config.toml
hidden_act = "gelu"
normalize_top_k = false
init_std_down = 0.0
Below are experts of layer 4 (counted from 0) of a mixture-of-experts language model. Rows are named router (the router's row for the expert), up (a neuron's input weights, with its number) and show model dimensions 288-383. Each number is 128 + 24 x the weight over its row's rms, rounded and kept within 0 to 255. Numbers have three digits each.
After each expert's rows: "gets" lists some tokens that make up at least twice as much of what it gets as of all text. This comes from a sample of Wikipedia text that the model never trained on. Tokens count by the router's weight.

# expert 29
router:172153142070112178142131127084121134130121136111120110125144091108159099135127113085071137107150140141180122135107096132101163123087142165122157125157127106128073139125150099140095138152130146156100159136110132117098126159110118169093115111100138116152140125098152139113096124108157096101
up0:133126112151172125171149161120126113118180110117111127117139131187156127113128091142130132112068181115082149080144135136155106121139126117151129089140116129112131151100120155132163102122125152151088128107114098121165119135126118127158123105114140150137143119154120079148138099078109159105
up1:109115112137140145086095132103135192105138151136053103113085194125171117163117069131163145142160112116126128159135158121079128131124113145126149071138112151146090080135123144123133078158121145159124078100122097126126124118147136131146126113087077151128130140086136092086171133090121211143
gets: "(", "\" ", "in ", ") ", "– ", "2 "

# expert 4
router:116122128088166109103129146127126135140082132125133120099152171091145122077148108162083134133117144082122122191167130094119073101131161152102125131147167094114106124092072127099136117136143108166142107105104122116126109143147144146100147100133127145140176122137159140084139099130157128128
up0:151105130130142150156098119132145159112106149151135132124110126074122120113123124130110156165119081127167160097124136127160114160153124090119132130113138163153123155128141092105125129140155101054100129112161117119151137089099126130100141147107119134096097135116161126172129156090094163165
up1:134089134156137127128113133122123119126106124094099121144100111167125188160122109161138075160113128148150165144119106114163150134128183132157185073131128125156086112149135118136087130172190166109169097135112124110155136161144098162093118167111161134115114142120160137166145133092127148078
gets: "- ", "of ", "the ", "\n", "\n\n", "=="

# expert 1
router:131162135124135120120095095084121183104121138136113163126132165132142181183154189146101183138120108160128144145116158121074123142098114158135146113162090087105144134135118123130092101146118158160130110193144100143126088153117097143142113130112166111136126101098126155126138104144128104171
up0:127124171098167141112123130141135119130105164132130097122113145127120103128083136085147114120135163128152161087119147117140128145120136077138124126093144182135113122127126115132130108140120097174122132087117146100087116176115119132123112205160116151109097103108126162147103069135168113075
up1:105146108151133134156108147077146105159151128149167137145111110175128143158112087093119106143110143120107129111119137167168096143107165125113149065114118111106114140132156141112142117124122129107097108131121103091111131126132116093144097186111137136147127164118126122150164134142111137135
gets: "-", "'", "s ", "to ", "' ", "I "

# expert 9
router:161156188102132099104123125163125134079104156182155128135106078146115172141142169131109116131090102129091142086160147131129093130138109125133151106103121111139162118095130143149102106126143097115171093168149190093071130132145155161090131128136119122146133106141128129155167135151094094099
up0:152119096115147146126137129131104161154127132128154161125081120128161112109121105065118180197131135112143105146099136169143084141136166106134150130113125116139113098091116109131178128113191174133134106138116127133123139113099126112134134132109116133107109122101105122126131133118147169158
up1:099126141195169090118134157144140125166125108159112171127163153146121136169131121131148104157130121122142132129106151138142135106144109080081140103134125154154195112133116159117094115116135101136141154132116166147139179124102142109149144156142114190152095163158090129132128150111112189108
gets: ". ", "and ", ".", ", ", "\n", "\n\n"

# expert 26
router:159097155136152107118111207119122144141173129116079114132127120146130087135103121112142156135132141105127132115144140154091088122118116124117144132108170108147049160119100097150125166137079117156112143188112130100115148111140154122141143146160127074169160136138117145114131142115102188074
up0:126112110107107176110100101134112113119111185136137136164118100067087134152081114150111123130156128133161139139149111095146125110151144135079098112084136146116153174127129158134142117145120125139164106094121173104117089151107123105111144116120172096081141124125144101143175140075108129083
up1:125136092163113154160135137086113112135091150087167123116103131155100134174106146126104143150140134138122177171118104121151132161130117140147121083175132162125095138126112106159117127146148104116104151127091095130145122153079112152089136130137135090125116100112124144123096166106118124143
gets: "United ", "W", "U", "C", "P", "\""

# expert 7
router:120184105139110137101126091135117172146121130088138066160158145103127146126093097150115135132151174152173161128147074140175163098121176091108131163127105127122101135119129127116138159142159126119123134116107068139114141154137107123139130118171175106093111130135166122091109129081123109122
up0:143114124161126072125079117152121120130130084105084133169160179160161155090095118141126070150119163148080129131128116134143134120170122092112135130108120118132122096148163123143128150114101200123156159159137156098125099135169121101160091092139126115130102094130092127150114111106126103133
up1:147134138128126185134108152084161141164163149162099125123094125131164101173086094118105125148124125114120117114109109139086154135110132093138138090098089103090148122153134145141120151131130127114122098097123116132116150158179089153094117152139107134128103144111170127130140142165104165169
gets: "0", "5", "4", "8", "2", "7"

# expert 14
router:173142175135099094131127116140119174115110152103121125134087144127100125130144145117140141131127106079119108136124156095129105148112100106136124143130151162105169120108134132085104120150144134124148099172140119142077138144143134124135157083164112127126161109116137146131170132144122132160
up0:101125094123109151101088135163113118143110109138126128102152100107137136118128129102087154111128118133129140132133139135160123133163166111157110120106131153149098160091174114124159159133130123141105209111112107091102142085115111103115134108164156130161131088131139131136109106136128140087
up1:097133114127140093103115161112146133146120087150104146093101147155109159158101132167132097148137138081098178156086086123129185119128137144165148138141108160145128097097117173149079108161147138158143148118158113136074089151157102119144085156116133177092155168153111112125108154155127140132
gets: ". ", "\n\n", "not ", "also ", "was ", "."

# expert 2
router:122154123137121136172138140078118154141106100160125175119153143109190164189137183086124131109134120128122105159117151149100150128108131172149148058168121105117086124173135122116120096129126140128118123171100102147098103150128099160155134149103154103122143139099135154139126131120151149178
up0:152161090138142136154133092125140172134119189138108138123137148110136109139122137130143141136073134118147130097128094129115107136125151140142119111057093152105140099144134144158118097174169137125186107055150134119117117124128136119126111195092077154127161187123113123172131116169156145135
up1:085147116123133156130125163146139147080117130143096158110107141129167121105125147113150125118113136125090130136129121156165071176120171110137151149141132162128123101127129110130110125111091185118140139133154122069100125148106105127142170141115133143146086113077123128158077127119148187132
gets: "\"", "The ", "\" ", "'", "Sh", "H"

# expert 11
router:071121165162139120103133180143141119113094125148117114115100116145138110121185132144155133147120123119105122136145173131112142129153155120147095127119159121104137146095138124139121079138139116128131096124140162118105148139158126116109128118132117204182146130136113088140149070135116161094
up0:136115161144138117169141164100136101108116103098136115119100139132142137119152074110122142137108097094132092131132143140147127130099099137092117132139156098162117167108153134090104095129098117107151150114097108163132174111103125166129141113109151094105134151171114169107148116123150111146
up1:141177105159156106129124109136165112128123124110138137125140105064121132080090083137118133138114160132154098161152092139134101109126153142182139110136109164121127132109144104112176163139146105117141098103102141111127128114104129124113134104094147085090075068127111122138132127125096143102
gets: "| ", "v", "m", "r", "d", "en"

# expert 27
router:112106137103115127129143148132127174121153158147129137139069083123132093151156127106157097122134100112110132127117167179126176144127115148139138131082111149134145146119150155196086061097125122107101099104086162167111129106125138148147094115096155131153127147125149097138164128134144174158
up0:112113124155165123127134141134147168153125145126122139151102074126119084076109156154147132156133078109071127146120169132108159136147113146092147119113096163097127169161143147152107112117108093148154139126167079115087150136113125100159124124122159123178141147133102145174151091113127082127
up1:137121147108151110118134049147131139118081114090115125120111091155163136131130163147105101185119127101118132135124137139107144114112141165098182105150138116125150122147120124118123143124097129156153127110133138155108112141139096160132110100120128175087116079132103110185144104136115088134
gets: "–", "| ", "/ ", "/", "s", "l"

# expert 12
router:082165125108104123118142148144137153141161106139124132111093113123098126130105110111150154115139156100180133135149085190151162140127122102118114136143134156128107094174115179116117143135125163135091113130108149121118115142112106143123105109184108141099130149117150112123111080137107140124
up0:135088142139118128073155144123152167105136133097110087108119127126119137095057107113114133123129129039158103116104134139138135126186184138146133103124084142082144138158159088194138143128150157130124170136150128103092153106092132154112135114093113129168131110161124111124193102151148111130
up1:124096162133156134164129151141145108144134095115163122109121128153126132203116139153086144134134114118101108147136129104127126167132133115115116117172139140097115141165102122104093146171146125160121123120116079137122087179099110155151149115095117143144135146095135122129139154105148149111
gets: "0", "9", "8", "6", "6 ", "on"

# expert 6
router:174149141134114117148115090094136079178155126133161086114118136128142105134119178099067119150119102130131133124136131158095146101125111160119156122136175102127124112106107102152130130125147094134127116121125197122110107128101136127126147147114110129118127099121105128118090137100122157097
up0:099154147099134193129141151091137180122131109191126108156103111132116129194130136086104166147155101115116150138106130116184096101151142133145115163152113110141152167100175165132145089136171120136101132103096106126104144172118114117150139170075140117140121130123111154139146106109154107118
up1:089103162186123154101091172114149156078121157160138168162115152120121112135119110114139135180148076125099102101091134131127130111122098131127154156102098123094111135088152155159163138157127169147097170114164124079141107095142130162130150121158127157158147128137161135174158162131127131183
gets: "-", "–", "; ", "+", "/", "B"

# expert 23
router:095137134122126168138120096120133126130100099109142147139146120089083112130153137162117137107129124150112121164120131079152107120130123117125105152134102130149106133131114133103149136127115138126109167137124100135139152106100158107129112149130130144119114114129125165115118143138134100124
up0:116121118112153139103108152102149107137173121148133136141146084171141121131113107114151148142056126097137132101119085107141145108128109120163137125150144158156176135137094145142177113151139148107121108144111152094172161185118164106148107105118131117129096101112122141103134140112091130124
up1:150137179109161160150162110132125124106101143150097132128142141155128102162092119146171134141154097117067127138155112118116112170134113131165117119119121114127104157136120110148118126140119121159169120162108150117141111145142153106157154104141182132085117144127129081135095118108090170134
gets: "to ", "of ", "for ", "in ", "the ", "is "

# expert 13
router:116081102154075105122132148151115138163165081130154172074126126155154096099111131115122124144124168048125150143086138146125151091138105123130118122129116159119157126125104163139112145133156153143127139178146111135117108137156091153139089148118141113090119097114125098134132144129153098148
up0:128095101173142167137102123102157140130151138119117138111118115147142169122112126111112115175093133106133087113154135151152119120122146095122140115121118153111113143126143101152093143113117129124133129146123092148132160133110082105133129127089143105134128148124092150098178075112080155101
up1:096122112107131156156095124102175146157084104121085161101108179136122112142102119117145118143142142097164063167185123098114137134097123138159135129136160140090145126131138154164184099130107163147121160135111119073148150148157079099160163118097166127116113177122133088142174177129102122140
gets: ", ", "| ", "(", "- ", "; ", ": "

# expert 19
router:129111137150106123089159152132128143116147153083144107068124137121093069090098124078133104117131114096148103132114132144139142137130122129116097158149140131121112109088122138130167163144157138125131191116137137145139122143102113130085108099144108139127143107128149136112153116125102111109
up0:123145111134099157167138150160154150143127127144109188169149174132107113120087113108150159125088159093129102129170104083111112075153135098180119136133117150134126130126101121126101126082109128097176101138127102076129176167140092152132112130104143090120083188132130106123139139122091129117
up1:095182119085119131189108103090164125085126073123127102124110162119129146143112125147113095143087158136099108127152111100121098095118172142146103137108125130112110126100119107132164121141137099121073071122127116113144143108117121118145133138156133126095145093154122129098089120155134128176
gets: "the ", "of ", "in ", "at ", "a ", "on "

# expert 17
router:167121090127106133102166172175114185130202147103111124111116173139148114091083047099135132124114160102195137136105132140160071122122187145095125159084138169126132126099118141106126161116135136113107129159143109099156155117139153130141129117132103091110143153102140105127105109115152108143
up0:160131143124132158189128114107149097139118115147082095085125155148145176112102132151111137117086139109092146173140129118117115096189082096094112114094101134131080141112126137123150106112109117168102114135132076100093122096156101084106157108169132125146155137143115157124148085095133114158
up1:124069119130140117167129109098150064149100121114132076122136086148129096124141129167167127164103105125132079160139122103122113139138128137201120130149087158125166117129148118124115110088149107094142112138096168100096149109128134136142159121126130129154121118110122089170137126139119124152
gets: ".", "- ", "201", "200", "\n\n", "199"

# expert 28
router:123121080139109109134151132150108124107193136084123093131101156165111108141137088140160125115130123127142094168113146139142119135103117143108104160131101144117144091152125130130108176126160132109124165106093092142123170120097127144161116125133133145131107115135140102119120160109134089160
up0:173109152149126108110149133171099121140151118152121205137120140184102131148110127128105105102125125107129150092173120156131129149116153089150141129151131174107139103093129151162125134151114164128144089129162121128155103115125116133143146127125085142120091168103052145126101073161128159089
up1:132123108126197130177078082131139116147103114153096147098111132099145195186093133115110111175115157111091140122104135116111137116099139129148139073187122119127139091109099097144124127100109122146113111105092084116118111135104108162143144126109127123127106176150113107124147083118101170122
gets: "| ", ", ", "in ", ") ", "by ", "who "

# expert 10
router:142129130119087101147151118167127119126079152100169131071102120098074095101128124122126118145162134141141116117104118130125120151107178138141123139120122139140094129115194088117089119110150101114151123069138093151134099165127171126124120151167084118109124137131162130146116143129076136133
up0:125137115171111146179102084135135140138147109105106135085107148102108138112100109125080150131162108141094135150120114084106119153146090108125118135143108165134138129142165137129148127134118151161118119184123115140125097134062122127154177099124116118111110109104135149149132167128116136135
up1:113128125146144118143114122132137172136163133130102177087131152132117124075142120108116093188128119114140096170084117166149068191178146091169169139133161113119106146129138099109092160121126122139107145066120150114176101150161121109136108117166146137141115112095114135105147108123116145153
gets: ": ", "in ", "from ", "part ", "is ", "by "